config.toml
n_layer = 13
d_model = 256
n_experts = 16
experts_per_token = 1
d_expert = 320
d_shared_expert = 0
activation = "swiglu"
moe_layers = [1, 3, 5, 7, 9, 11]
router_score = "sigmoid"
normalize_top_k = false
routed_scale = 2.0
balance_loss = 0.000366
balance_bias = true
router_bias = true
init_std_router = 0.0212
lr_router = 0.00214
n_head = 8
n_kv_head = 2
head_dim = 32
vocab_size = 8192
norm = "rmsnorm"
norm_place = "pre"
norm_eps = 1e-05
positions = "rope"
rope_base = 10000.0
rope_fraction = 1.0
qk_norm = false
attn_scale = 0.177
tie_embeddings = false
parallel_block = false
init = "normal"
init_std_qkv = 0.0297
init_std_o = 0.0
init_std_up = 0.0297
init_std_down = 0.0
optimizer = "soap_variant"
lr = 0.00293
beta1 = 0.95
beta2 = 0.99
weight_decay = 0.094
lr_head = 0.00726
grad_clip = 2.0
warmup_steps = 200
schedule = "wsd"
decay_fraction = 0.927
decay_shape = "linear"
final_lr_fraction = 0.1
batch_tokens = 65536
seq_len = 256
doc_mask = false
train_tokens = 255600000
steps = 3901
dataset = "wikipedia_en"
Below are experts of layer 7 (counted from 0) of a mixture-of-experts language model. Rows are named router (the router's row for the expert), gate (a neuron's input weights, with its number), up (a neuron's input weights, with its number), down (a neuron's output weights, with its number) and show model dimensions 0-255. Each number is 50 + 15 x the weight over its row's rms, rounded and kept within 0 to 99.
After each expert's rows: a language model's description of what the expert responds to; "raises" lists some tokens whose logits its average output raises strongly, later layers aside. This comes from a sample of Wikipedia text that the model never trained on.

# expert 13
router:31 50 56 46 99 33 08 48 53 49 50 44 12 55 41 11 48 39 52 66 49 47 82 21 57 24 56 67 54 32 57 47 39 55 30 52 48 33 51 66 61 65 67 99 68 51 52 54 78 50 45 42 38 46 60 32 46 49 43 63 30 53 64 68 47 54 58 44 32 39 36 29 53 77 41 26 21 38 70 40 39 55 68 65 54 37 69 66 59 31 48 59 45 46 54 51 70 67 37 49 35 68 33 67 40 41 65 71 27 53 57 41 58 67 66 67 28 47 43 33 71 63 65 51 47 46 50 40 13 61 54 47 60 39 43 28 43 62 48 64 21 41 48 61 34 37 46 51 67 42 69 41 64 39 41 42 42 87 52 44 12 52 69 57 52 28 36 88 43 59 52 56 46 56 56 59 41 70 44 46 62 59 54 34 33 59 55 55 58 44 56 60 38 29 39 43 79 18 46 50 48 43 55 30 54 55 35 66 38 45 44 47 20 46 38 60 44 32 40 65 61 50 47 36 29 72 46 61 49 68 73 60 72 30 59 49 39 60 68 38 56 37 61 76 47 52 21 40 80 58 51 32 50 54 41 52
gate2:64 84 64 49 58 60 55 46 79 32 54 58 42 59 63 32 47 62 28 63 54 77 26 66 50 41 53 50 48 57 58 71 70 78 24 38 45 45 30 34 40 55 53 41 61 67 41 56 42 51 55 34 43 63 42 22 36 59 46 69 78 57 43 64 64 68 59 47 79 67 59 58 45 40 27 38 66 54 99 52 49 45 42 59 51 61 45 77 37 50 65 43 31 57 27 44 55 52 40 30 33 52 15 63 26 43 44 55 48 64 47 47 66 50 34 38 32 53 50 67 32 57 65 40 25 42 56 25 25 68 28 69 34 47 58 70 58 55 54 19 47 56 44 48 10 60 61 40 47 44 55 71 06 67 51 69 45 64 56 56 51 55 62 29 66 28 43 75 63 41 72 25 49 62 27 49 58 58 32 69 26 64 52 23 49 48 49 49 46 67 39 63 68 51 46 53 45 83 21 43 25 60 47 57 47 58 69 67 29 71 67 62 56 25 45 54 54 46 52 51 52 56 68 43 36 51 60 48 53 79 63 64 37 58 37 75 38 48 08 50 55 37 39 46 46 33 64 45 52 20 77 59 59 42 39 24
up2:45 59 60 33 66 57 48 32 62 34 52 51 27 55 76 45 51 56 26 82 41 60 31 69 36 40 44 58 32 45 17 65 58 63 27 32 43 57 52 35 33 52 48 37 65 60 38 35 49 47 66 24 41 45 60 35 57 45 51 24 59 54 30 58 38 74 48 39 47 61 70 59 50 35 30 71 55 54 86 42 28 35 34 25 51 75 58 62 41 34 47 63 38 20 25 61 34 73 46 44 45 79 39 52 18 56 66 48 47 52 75 48 56 36 44 41 59 44 52 72 22 58 34 38 54 55 47 26 41 71 70 60 30 44 75 67 28 22 69 45 50 49 44 70 46 63 51 36 47 40 09 50 28 45 65 82 51 39 68 57 59 22 62 22 48 32 21 41 64 46 58 49 39 58 31 47 23 58 59 34 65 71 47 20 50 68 42 62 40 55 68 72 74 34 31 44 52 68 41 34 53 59 70 61 41 45 73 62 50 51 71 63 60 13 47 24 55 51 56 43 46 57 50 53 50 64 55 62 52 62 31 61 62 20 21 62 41 62 54 46 56 24 29 31 32 56 33 41 63 35 52 57 65 54 40 36
down2:44 58 40 74 52 66 77 63 54 49 54 40 76 45 12 56 60 72 48 63 59 62 50 38 60 45 53 74 43 84 68 54 64 76 58 50 39 15 71 39 31 41 42 44 55 75 58 44 55 76 50 59 53 46 73 58 41 31 66 35 58 54 74 50 52 31 78 54 45 64 47 59 46 43 47 26 64 28 70 60 56 66 42 46 91 48 39 36 66 60 54 36 48 55 53 43 61 57 47 57 40 59 69 71 57 51 52 44 62 57 40 61 60 76 22 70 59 39 39 42 50 60 66 72 55 64 57 57 30 37 36 56 70 41 51 50 33 41 62 56 43 45 58 56 60 60 80 33 66 59 43 25 47 28 33 60 38 55 59 84 06 50 69 52 48 67 43 38 36 34 23 40 55 16 50 62 75 30 45 46 39 21 69 36 76 50 46 42 46 57 49 64 68 58 63 45 70 36 49 32 61 33 55 54 47 51 56 06 54 37 37 18 53 76 49 35 39 19 46 84 72 51 43 67 45 59 65 50 18 86 67 55 53 75 55 58 57 60 37 29 63 40 48 52 65 39 50 75 46 36 55 30 52 50 59 41
Space before numbers. Standalone space tokens, typically before numbers in table cells, age brackets and census figures, such as "(age 85)" and "| 1,002".
raises: "2", "1", "3", "4", "5", "6"

# expert 4
router:29 63 59 54 57 55 60 60 71 39 53 44 20 41 83 52 38 77 65 63 45 79 50 24 51 53 42 55 43 41 66 35 67 49 52 60 74 40 66 73 56 41 67 66 35 17 52 68 44 51 47 49 40 76 60 32 52 52 52 40 20 99 30 81 37 53 36 57 43 51 60 36 29 83 58 31 29 28 54 65 67 89 37 40 64 54 49 59 56 49 40 54 42 61 60 63 46 46 39 61 39 89 23 46 16 46 61 53 53 38 49 57 49 63 45 46 35 37 55 50 13 55 38 48 43 60 01 40 33 47 42 31 39 34 66 72 48 30 36 44 29 51 41 53 53 42 29 71 39 46 26 52 42 50 45 47 46 47 55 52 42 26 59 68 63 41 20 64 27 52 44 69 79 52 40 60 34 59 36 35 66 77 33 66 23 46 54 69 78 79 46 64 64 64 57 56 39 54 66 62 66 65 57 38 66 49 52 36 44 43 51 56 32 58 56 26 56 57 40 69 37 83 51 41 39 51 44 59 71 55 53 53 58 42 40 44 68 40 44 51 29 44 59 52 51 56 53 27 77 40 50 48 69 78 46 37
gate0:45 42 40 74 53 55 41 29 54 39 63 45 35 59 41 49 44 48 55 58 52 64 69 73 82 68 73 58 86 47 30 45 64 26 24 51 54 37 39 50 42 48 43 52 66 58 73 37 79 42 55 52 68 71 70 17 62 69 31 69 49 42 29 59 70 44 77 35 62 38 49 64 74 65 62 47 40 32 51 34 52 30 45 41 55 44 31 30 48 51 44 32 50 36 45 61 78 57 67 53 52 54 64 76 50 63 57 52 41 21 61 57 85 47 60 52 40 54 43 38 21 48 37 45 29 65 50 54 59 73 53 69 38 60 46 73 33 41 71 48 71 38 34 35 80 54 64 46 38 42 52 57 47 50 27 75 74 36 32 61 47 57 44 63 26 32 72 40 51 54 39 32 18 61 25 54 37 81 35 45 27 49 52 72 64 64 68 50 30 34 58 37 43 42 33 39 63 36 30 46 33 54 26 35 38 37 65 38 65 82 33 59 46 56 37 65 65 71 65 59 61 36 56 44 66 74 37 29 74 45 41 40 81 61 82 23 57 47 49 50 64 77 38 46 84 50 53 52 59 28 40 27 50 59 49 53
up0:66 37 41 37 15 40 48 22 24 48 30 53 55 55 52 37 60 29 46 68 64 56 37 58 67 62 71 61 73 18 57 32 67 27 56 37 40 53 72 57 76 50 30 61 28 57 60 32 75 55 65 50 71 41 65 37 45 61 54 76 47 49 53 52 75 56 48 76 55 43 54 34 76 73 66 31 69 42 42 53 50 64 75 59 58 45 51 43 55 88 47 21 52 36 38 55 84 83 33 28 40 46 32 45 55 64 24 61 53 38 58 59 49 61 32 80 54 76 61 43 43 33 42 10 38 43 56 46 45 62 41 80 52 75 39 39 31 43 52 41 72 44 48 52 52 85 44 56 68 50 39 72 44 60 50 53 51 61 38 86 29 46 57 69 22 25 88 30 60 37 68 51 40 36 36 10 38 39 61 42 34 53 52 47 45 62 30 43 53 50 25 31 28 47 20 45 45 58 41 60 50 53 27 66 41 48 33 42 51 47 61 55 40 66 39 66 35 49 60 42 38 54 45 68 66 42 46 49 59 74 51 61 56 48 82 45 48 51 45 43 34 50 45 38 61 62 73 28 50 26 42 32 56 55 44 46
down0:43 30 49 19 79 47 49 59 59 63 68 55 35 66 48 52 34 48 46 51 44 61 58 34 44 44 30 36 40 44 59 54 34 58 57 65 63 50 53 42 31 60 69 31 56 16 61 47 41 55 49 63 62 27 64 59 63 53 52 39 80 60 36 46 18 62 40 55 51 61 55 48 45 33 91 66 52 67 44 44 62 48 75 51 43 50 74 29 61 45 70 58 50 61 66 48 37 25 50 38 72 47 57 39 21 62 72 54 43 44 56 35 55 52 46 43 54 60 36 41 48 13 31 17 29 68 44 37 62 39 44 40 52 62 43 41 38 76 63 81 28 47 64 39 47 61 70 70 47 81 40 53 58 39 44 41 16 71 49 25 70 41 24 30 71 57 67 55 50 57 33 36 69 55 75 40 42 22 57 74 68 64 43 46 53 46 36 44 66 59 24 66 48 49 88 61 65 60 79 72 54 37 58 53 75 62 59 52 58 55 56 60 49 46 58 51 68 58 55 60 62 60 45 28 31 21 43 55 32 59 49 32 47 29 41 56 37 92 41 68 54 13 50 55 03 59 58 79 34 59 62 54 60 49 37 64
Prepositions after verbs/nouns. Prepositions in narrative biography prose, such as in, of, to, for, at, following, often right after a verb or noun phrase.
raises: " the", " ", " a", " an"

# expert 3
router:53 78 30 69 44 40 44 64 40 38 36 31 55 56 69 42 32 54 30 42 56 73 64 02 46 53 37 62 38 32 61 42 18 39 64 43 55 48 57 60 45 43 18 57 62 41 42 63 48 54 34 41 07 80 33 42 08 35 40 45 41 53 55 51 31 59 39 67 37 38 61 35 35 74 55 37 33 52 45 43 71 66 21 37 66 61 76 51 62 24 54 33 50 75 30 49 54 72 54 80 44 57 42 41 47 50 54 57 57 30 38 65 60 86 41 38 47 34 63 30 36 40 52 52 42 44 32 67 66 47 50 56 70 64 46 42 45 65 59 67 40 48 50 65 26 11 61 39 62 91 63 55 27 70 45 75 39 34 60 56 38 40 68 71 42 49 58 57 46 43 55 61 62 48 39 41 70 40 61 31 63 48 10 40 52 48 57 53 61 57 72 60 54 46 68 52 74 31 30 50 55 71 33 56 48 53 10 39 34 42 33 72 55 65 37 39 41 49 40 39 60 45 52 55 32 43 55 81 73 89 52 57 52 53 49 55 49 38 62 46 51 66 62 65 56 66 44 28 76 50 51 61 67 48 65 30
gate1:54 71 60 55 57 52 53 47 62 44 60 49 61 46 62 23 31 39 48 20 46 62 43 59 68 40 57 78 59 47 50 28 66 52 37 45 43 65 15 61 41 27 68 27 55 24 80 46 59 48 31 47 42 34 26 55 41 68 45 18 38 50 51 39 69 44 86 67 90 33 54 42 56 55 69 71 45 38 44 55 41 57 31 65 70 34 46 49 40 36 43 40 66 81 46 51 67 51 99 33 31 24 57 43 49 46 65 67 32 60 74 31 58 62 47 38 42 65 65 59 54 59 52 63 41 55 42 24 38 64 59 40 61 63 55 63 32 56 79 28 27 45 43 52 25 23 54 34 46 45 52 59 29 43 43 48 58 39 22 33 47 70 29 67 36 39 45 46 40 78 59 49 21 66 68 31 59 35 37 29 63 52 61 38 36 31 41 46 22 58 59 51 63 62 56 21 51 54 29 60 67 37 57 70 53 49 48 59 73 39 63 78 39 34 31 55 46 45 38 57 31 62 53 66 52 48 49 68 67 34 47 58 50 54 45 71 48 63 72 79 18 45 49 41 59 44 34 49 56 16 55 53 56 28 72 78
up1:45 41 68 58 28 45 61 78 49 36 50 36 71 50 39 75 42 45 56 39 67 63 29 44 66 72 59 88 75 65 65 61 36 54 54 52 38 38 56 40 58 31 46 29 57 42 63 66 66 47 37 50 60 50 75 56 34 80 67 36 49 70 27 68 43 25 46 41 52 48 55 37 29 74 62 57 58 69 28 75 39 58 31 89 57 52 84 31 56 60 75 67 62 83 41 62 88 41 67 37 63 57 71 25 54 45 55 44 55 43 44 67 40 43 64 53 43 52 45 48 71 54 50 44 42 51 50 26 31 35 19 35 62 68 66 70 77 47 68 57 38 37 41 51 37 55 67 23 52 57 41 69 42 66 24 51 45 56 57 24 30 41 57 60 45 32 60 58 42 55 41 43 40 68 33 21 62 51 85 46 51 53 54 74 59 31 57 61 66 44 70 36 50 65 60 36 40 45 38 53 63 54 69 77 84 40 68 38 53 64 55 68 76 53 36 55 36 48 33 50 47 59 45 29 21 51 47 37 22 69 26 45 54 47 42 44 38 51 47 36 20 42 36 57 56 53 56 46 52 56 66 25 33 75 31 76
down1:35 53 71 69 35 48 29 40 35 28 50 29 43 69 47 41 29 47 63 65 47 49 54 70 76 55 49 42 33 32 39 70 44 55 57 53 51 59 55 26 41 49 62 54 66 47 84 27 52 52 55 38 39 41 49 41 62 65 48 36 56 67 58 36 44 58 43 39 26 55 53 44 22 40 57 10 58 55 25 61 67 28 59 50 07 67 40 68 52 42 67 56 44 59 71 36 72 52 59 30 55 38 49 36 50 61 56 52 56 32 69 81 25 22 34 35 66 52 71 36 19 66 29 48 46 28 29 47 48 62 29 41 61 56 52 36 66 82 36 47 14 19 47 46 38 69 62 27 66 23 29 48 35 64 46 68 57 38 21 69 66 65 65 37 49 42 43 33 70 38 19 75 48 27 45 26 32 66 53 43 63 53 43 14 63 71 41 52 39 28 58 48 56 60 71 51 52 58 39 70 70 43 59 38 38 44 82 52 47 69 55 60 57 44 35 48 59 19 45 39 56 47 62 35 65 29 71 49 51 34 55 53 22 67 28 64 45 57 58 41 58 64 75 49 68 42 45 67 66 49 45 50 39 38 72 55
Romance-name syllables. Pieces of Spanish, French, Italian and Portuguese names such as Santa, Francisco, Vélez, Lafayette, de, plus the English prefix con.
raises: "s", " ", ",", "-", " and"

# expert 7
router:35 83 53 36 85 50 29 36 50 38 49 57 32 54 49 43 39 50 40 55 63 67 88 46 69 53 62 67 64 50 64 41 63 61 38 47 35 48 30 69 41 40 35 95 67 66 46 27 67 49 46 26 39 64 68 43 46 85 37 59 37 27 39 48 28 51 48 80 44 40 40 42 43 38 70 58 54 43 65 59 54 54 45 49 53 56 65 54 23 43 32 65 47 81 24 54 58 83 57 64 43 85 59 45 48 36 45 49 32 49 39 55 44 59 43 48 49 61 75 33 29 64 56 62 55 27 23 65 40 54 46 76 42 38 66 42 75 50 58 11 29 30 36 38 39 46 43 33 49 58 35 77 58 46 44 35 26 60 32 50 55 38 46 51 53 44 44 68 45 53 67 61 61 73 42 73 64 47 58 39 58 50 23 38 47 63 61 52 58 67 53 76 48 50 63 50 45 09 34 48 49 69 79 58 66 16 44 45 45 29 51 62 40 78 49 46 51 74 31 52 44 64 61 21 46 80 34 33 43 31 42 52 65 38 64 59 62 25 56 73 32 26 45 64 64 71 39 42 36 51 76 30 47 61 45 54
gate2:48 46 40 63 34 51 41 38 64 36 71 46 47 65 24 47 67 68 48 27 61 43 37 72 43 30 46 58 75 30 53 51 42 38 67 47 52 72 42 26 62 72 51 61 43 38 56 29 50 30 46 72 46 42 56 39 36 43 58 34 33 66 38 57 50 45 59 42 54 42 56 48 41 70 49 42 36 45 48 58 36 66 63 58 58 32 35 42 49 63 43 33 57 33 63 27 64 28 49 39 46 35 49 80 38 40 47 26 42 42 38 54 62 39 20 39 57 48 33 75 38 61 56 69 66 78 52 45 52 35 52 44 29 52 70 28 37 28 71 22 59 45 34 27 25 30 56 54 76 51 62 58 63 83 99 68 44 21 60 49 29 60 43 56 86 65 59 59 58 33 51 39 47 42 47 83 05 49 29 58 71 72 62 34 67 21 74 40 44 65 43 45 43 57 42 57 56 20 43 86 49 50 48 33 68 45 43 40 40 60 55 25 37 36 42 33 36 22 30 22 49 53 30 43 23 46 25 47 56 62 16 44 53 65 57 47 51 42 45 58 38 57 51 50 55 55 62 66 48 55 55 57 29 29 55 16
up2:41 68 60 33 74 64 20 36 70 55 55 51 47 31 59 56 41 64 33 61 69 65 73 61 51 67 43 60 38 58 36 28 67 34 56 44 49 44 49 48 41 46 39 33 22 20 44 45 75 70 47 13 57 49 38 54 73 68 46 63 41 47 61 26 39 31 61 35 61 40 40 50 50 26 55 50 68 67 49 25 73 35 29 57 85 60 45 36 59 60 60 67 39 43 52 89 28 44 52 65 62 61 66 36 48 84 40 86 40 46 44 43 52 25 49 50 31 55 55 41 63 49 61 41 36 32 38 32 26 38 30 53 70 49 53 84 59 64 59 59 58 47 47 52 73 47 37 56 52 40 42 49 35 21 30 49 71 29 40 61 50 60 74 39 44 36 53 69 72 50 42 42 70 31 60 47 57 45 82 54 33 28 30 32 55 58 32 33 32 55 21 60 71 41 80 45 29 48 65 23 31 36 44 75 26 49 62 62 46 45 61 61 35 36 70 47 64 47 58 55 60 39 41 41 58 75 37 56 53 43 65 44 72 38 65 67 40 59 43 46 24 76 24 32 42 84 32 71 60 30 45 50 47 34 54 48
down2:49 39 45 44 55 25 79 57 54 81 48 38 73 42 49 35 38 38 34 40 81 55 29 51 46 64 53 61 41 39 70 41 46 37 30 39 40 75 53 36 68 39 70 60 60 48 51 64 57 42 55 34 45 49 35 56 51 54 68 53 46 57 73 61 48 41 59 41 54 42 46 45 54 20 38 61 65 20 41 44 29 57 66 48 40 71 35 63 64 51 40 49 52 59 35 36 32 58 66 52 60 99 58 36 53 48 56 62 62 47 35 72 41 68 75 42 33 55 46 20 35 40 51 75 39 54 59 44 53 47 45 46 58 63 57 71 75 58 22 43 17 41 31 64 37 67 40 18 66 48 38 29 95 23 84 47 44 58 56 45 24 73 57 40 63 33 55 58 34 45 34 66 46 47 36 54 33 19 68 53 74 30 30 61 36 31 28 40 38 36 31 67 32 58 66 74 43 66 57 68 60 53 66 56 55 77 49 59 42 63 42 48 36 25 54 57 35 39 23 41 73 66 34 62 54 62 52 52 83 67 43 43 67 57 58 76 60 21 65 61 71 52 41 67 39 39 33 56 77 39 47 61 65 41 45 28
Line breaks, headings. Line breaks after infobox section names and in table rows, and == section heading markers such as "==Demographics==".
raises: "\n", "-", "==", "|", "===", "In"

# expert 2
router:26 38 47 26 46 52 50 36 61 30 48 61 30 73 69 46 16 45 68 49 49 31 50 18 36 26 59 66 19 30 44 51 70 42 54 58 69 33 68 39 71 69 55 53 67 47 41 59 32 44 32 38 52 43 79 46 38 46 32 44 24 52 45 23 52 50 46 60 58 39 47 47 71 55 75 39 52 52 37 63 54 63 42 79 49 58 54 62 56 62 63 49 44 52 65 71 58 60 21 71 54 62 17 09 31 58 48 25 49 38 23 56 51 75 55 86 56 54 47 41 65 74 57 39 60 16 51 50 40 47 28 43 47 63 58 49 29 47 31 56 30 63 35 39 42 38 59 44 71 34 72 45 38 57 27 39 36 69 53 43 41 54 65 54 48 40 41 73 43 35 59 59 64 56 32 84 51 65 46 53 53 58 69 67 26 66 50 62 43 46 79 80 57 40 45 42 54 35 86 21 42 31 46 51 15 34 50 39 27 46 56 75 54 59 45 28 40 41 52 70 59 59 58 49 37 61 46 28 67 41 60 58 39 33 50 55 43 31 34 71 28 72 68 26 41 84 74 44 53 51 54 48 63 69 47 39
gate2:37 50 26 48 59 41 79 62 52 49 44 66 67 53 69 39 39 18 58 53 43 45 40 19 47 38 62 22 77 46 47 60 59 48 55 68 52 59 43 47 53 58 39 55 58 63 57 63 64 52 50 62 70 50 44 33 60 45 57 45 61 25 25 55 55 39 71 72 56 59 45 65 57 32 64 44 43 35 63 62 45 79 26 44 53 43 77 56 44 29 71 42 55 32 46 51 53 43 34 77 79 47 44 40 36 67 37 45 54 58 27 54 61 65 10 68 33 06 35 43 41 63 40 45 66 49 73 57 47 57 93 39 43 51 18 51 65 30 39 14 46 52 41 77 39 57 55 46 37 42 50 68 39 36 34 18 42 75 57 38 40 43 45 60 41 32 21 31 47 80 42 81 76 49 62 62 29 31 21 25 46 63 60 51 35 30 22 41 60 31 57 39 75 57 37 49 56 48 53 39 40 48 43 26 18 23 50 42 49 45 29 66 49 46 51 51 65 35 33 58 37 48 57 35 64 49 46 38 35 40 52 57 52 59 55 33 47 47 19 63 42 62 46 71 24 81 55 61 56 46 39 10 42 53 51 38
up2:35 60 59 66 50 50 75 49 51 38 41 93 67 39 59 14 44 35 56 16 37 42 37 45 48 34 30 12 51 56 58 52 61 47 70 61 50 58 42 35 41 52 63 37 69 50 49 69 52 65 43 72 40 46 64 47 48 67 64 32 72 21 44 42 56 44 46 54 43 55 60 83 61 30 61 39 48 51 47 51 60 55 20 24 33 35 74 54 32 30 78 57 55 72 48 69 49 48 21 69 79 54 53 42 30 51 40 37 41 21 46 65 46 67 40 94 35 20 42 25 41 62 55 44 62 54 69 55 58 67 70 38 16 34 40 49 54 42 33 31 53 54 30 67 64 67 63 38 45 28 47 53 53 36 21 72 65 58 43 43 50 34 55 54 72 57 39 36 29 69 40 68 60 45 54 77 62 46 38 38 29 31 61 61 75 30 28 54 46 33 61 23 62 31 41 39 53 37 39 52 53 45 46 52 19 34 44 50 40 37 41 36 51 36 51 38 46 45 30 65 34 26 32 25 69 64 53 31 34 58 63 47 43 46 61 34 54 63 30 66 28 49 43 41 44 56 79 51 54 43 39 09 43 50 63 34
down2:80 44 57 35 67 70 26 33 52 86 52 74 57 61 49 35 44 30 70 58 51 28 34 56 53 43 25 33 47 37 74 49 75 35 46 56 41 58 50 59 36 29 66 50 47 66 48 71 58 65 42 39 52 42 23 43 60 58 37 65 33 28 64 53 70 81 77 59 93 41 42 41 26 58 62 78 37 46 59 45 29 54 70 74 30 37 44 25 42 32 73 51 59 33 65 26 45 51 39 63 45 46 62 53 62 46 42 71 52 45 38 68 55 42 57 63 43 68 47 52 69 61 37 64 54 64 59 65 62 52 53 40 62 19 45 25 41 50 57 48 66 32 64 40 43 52 55 26 57 65 49 31 45 44 31 66 71 69 49 65 50 42 64 30 46 48 52 54 64 50 59 53 54 58 41 29 53 64 47 31 46 39 36 54 69 55 46 32 54 52 61 58 43 67 08 55 40 52 58 34 56 40 47 58 41 77 41 73 40 52 40 22 45 74 23 64 64 29 43 57 51 43 23 51 54 35 48 48 67 55 50 29 56 39 27 68 51 99 32 46 86 43 68 65 40 37 41 28 78 33 43 34 79 65 26 75
Media and entertainment words. Nouns like film, song, video, band, show, and word pieces inside titles in filmographies, episode lists and music track tables.
raises: " ", ".", "s", ",", "-"

# expert 0
router:18 51 43 54 66 50 38 31 79 59 35 47 36 47 45 45 46 77 64 65 40 91 40 20 30 54 79 49 52 33 76 55 57 74 58 60 72 30 44 71 47 52 47 58 57 65 38 57 78 45 58 52 40 48 42 18 39 53 47 21 60 30 52 45 62 56 46 58 40 28 62 47 37 64 66 32 55 47 42 41 31 46 70 63 52 65 52 65 59 51 55 56 38 66 25 29 62 38 32 56 52 59 63 48 42 55 61 77 17 47 33 58 88 45 54 20 64 49 64 54 53 48 63 44 30 36 42 51 41 07 45 49 48 26 67 66 42 54 59 58 49 38 67 60 25 43 22 20 45 52 51 62 19 69 34 40 25 65 63 74 56 59 59 14 33 46 46 60 55 41 47 37 46 67 49 48 67 36 51 56 46 51 30 73 51 54 50 64 49 99 37 43 50 34 58 41 54 64 68 29 30 61 47 45 57 46 32 42 49 49 47 51 34 49 31 14 47 58 47 36 27 60 65 31 53 61 60 67 56 50 61 37 52 46 15 30 59 18 49 60 14 45 57 60 48 62 47 32 41 65 42 44 80 57 52 28
gate0:29 63 35 49 46 82 17 74 73 57 62 26 63 36 45 45 58 39 55 71 51 61 31 88 68 42 45 36 50 27 61 48 45 44 69 49 53 40 33 57 55 71 50 49 40 53 24 47 73 36 59 58 41 71 48 51 30 45 29 52 51 61 60 36 63 68 36 45 79 53 46 71 58 69 56 46 68 51 60 43 66 43 46 62 49 65 54 59 73 47 61 81 57 41 48 57 37 58 37 39 40 79 29 42 46 48 54 51 74 22 61 74 69 52 73 43 55 57 84 71 35 40 90 56 76 47 15 68 61 53 36 59 21 27 50 50 55 28 49 45 33 54 66 71 60 46 42 28 32 62 30 64 70 48 39 52 74 62 62 59 31 65 46 54 72 70 29 62 58 65 36 43 44 52 48 27 50 51 35 25 61 33 54 66 24 34 23 58 77 58 88 57 26 42 59 32 64 49 62 52 29 55 50 45 56 68 53 43 37 51 63 45 53 81 46 32 52 58 23 69 45 40 66 26 61 49 53 81 53 51 52 38 37 61 50 79 84 33 47 53 54 54 53 46 37 50 53 49 38 14 40 70 41 49 59 54
up0:46 51 51 35 68 55 63 34 08 37 45 66 34 58 54 47 22 59 53 48 46 59 46 34 32 60 93 54 30 77 44 40 52 54 42 42 46 79 32 59 63 61 38 63 72 37 49 22 60 48 45 38 55 26 62 47 67 45 66 61 58 64 66 73 44 69 39 41 53 35 68 43 36 35 36 43 37 47 56 56 19 46 50 33 70 45 54 47 38 49 51 26 57 52 31 32 53 21 62 74 37 43 59 68 45 56 60 64 40 65 52 33 53 36 41 48 74 42 43 30 49 41 37 31 63 41 74 54 19 65 43 57 80 52 51 38 44 48 55 40 38 53 37 45 52 54 77 72 28 53 68 66 32 42 57 53 60 28 40 20 47 39 62 31 64 49 36 45 50 42 53 57 51 38 64 58 51 50 59 72 65 47 35 39 84 78 53 67 22 63 18 26 47 83 27 48 43 48 41 65 43 59 47 45 57 50 32 20 65 61 38 25 54 36 24 62 49 66 63 64 57 47 51 60 40 50 27 25 52 38 51 39 28 22 49 48 66 47 62 70 29 32 29 44 84 62 17 18 61 60 90 32 43 50 44 57
down0:53 69 41 59 41 65 50 77 69 52 29 44 26 51 46 52 63 55 59 75 24 57 58 50 56 61 52 47 17 73 35 27 70 40 49 75 86 36 70 69 54 41 65 46 39 51 56 45 77 49 30 43 33 48 36 25 59 32 59 34 40 58 48 50 49 57 46 23 58 55 88 43 60 45 34 52 62 52 34 57 72 38 34 46 42 65 49 60 52 30 52 56 60 55 31 64 46 11 32 54 42 57 33 57 84 56 32 59 55 53 55 48 69 52 47 38 69 50 48 42 70 61 31 63 37 08 76 60 55 27 55 43 54 82 79 48 55 48 47 60 72 26 66 30 52 43 52 44 67 32 68 62 63 18 65 73 35 45 58 43 40 46 65 28 52 50 33 31 40 55 59 35 46 46 71 63 41 38 57 42 34 57 76 26 61 33 57 29 25 73 59 36 47 63 30 58 28 43 21 44 50 63 51 51 52 37 35 48 79 36 58 41 32 24 59 55 49 31 67 50 72 46 48 70 41 57 47 58 48 33 48 10 68 38 49 54 23 43 57 48 59 57 67 65 41 60 58 52 45 57 38 16 07 69 58 60
Commas and mid-word suffixes. Commas in prose and number tables, plus word-final pieces completing verbs and adjectives, such as lu-red, permit-ted, ca-ut-ious.
raises: " ", " in", " and", " as", ":", "\n"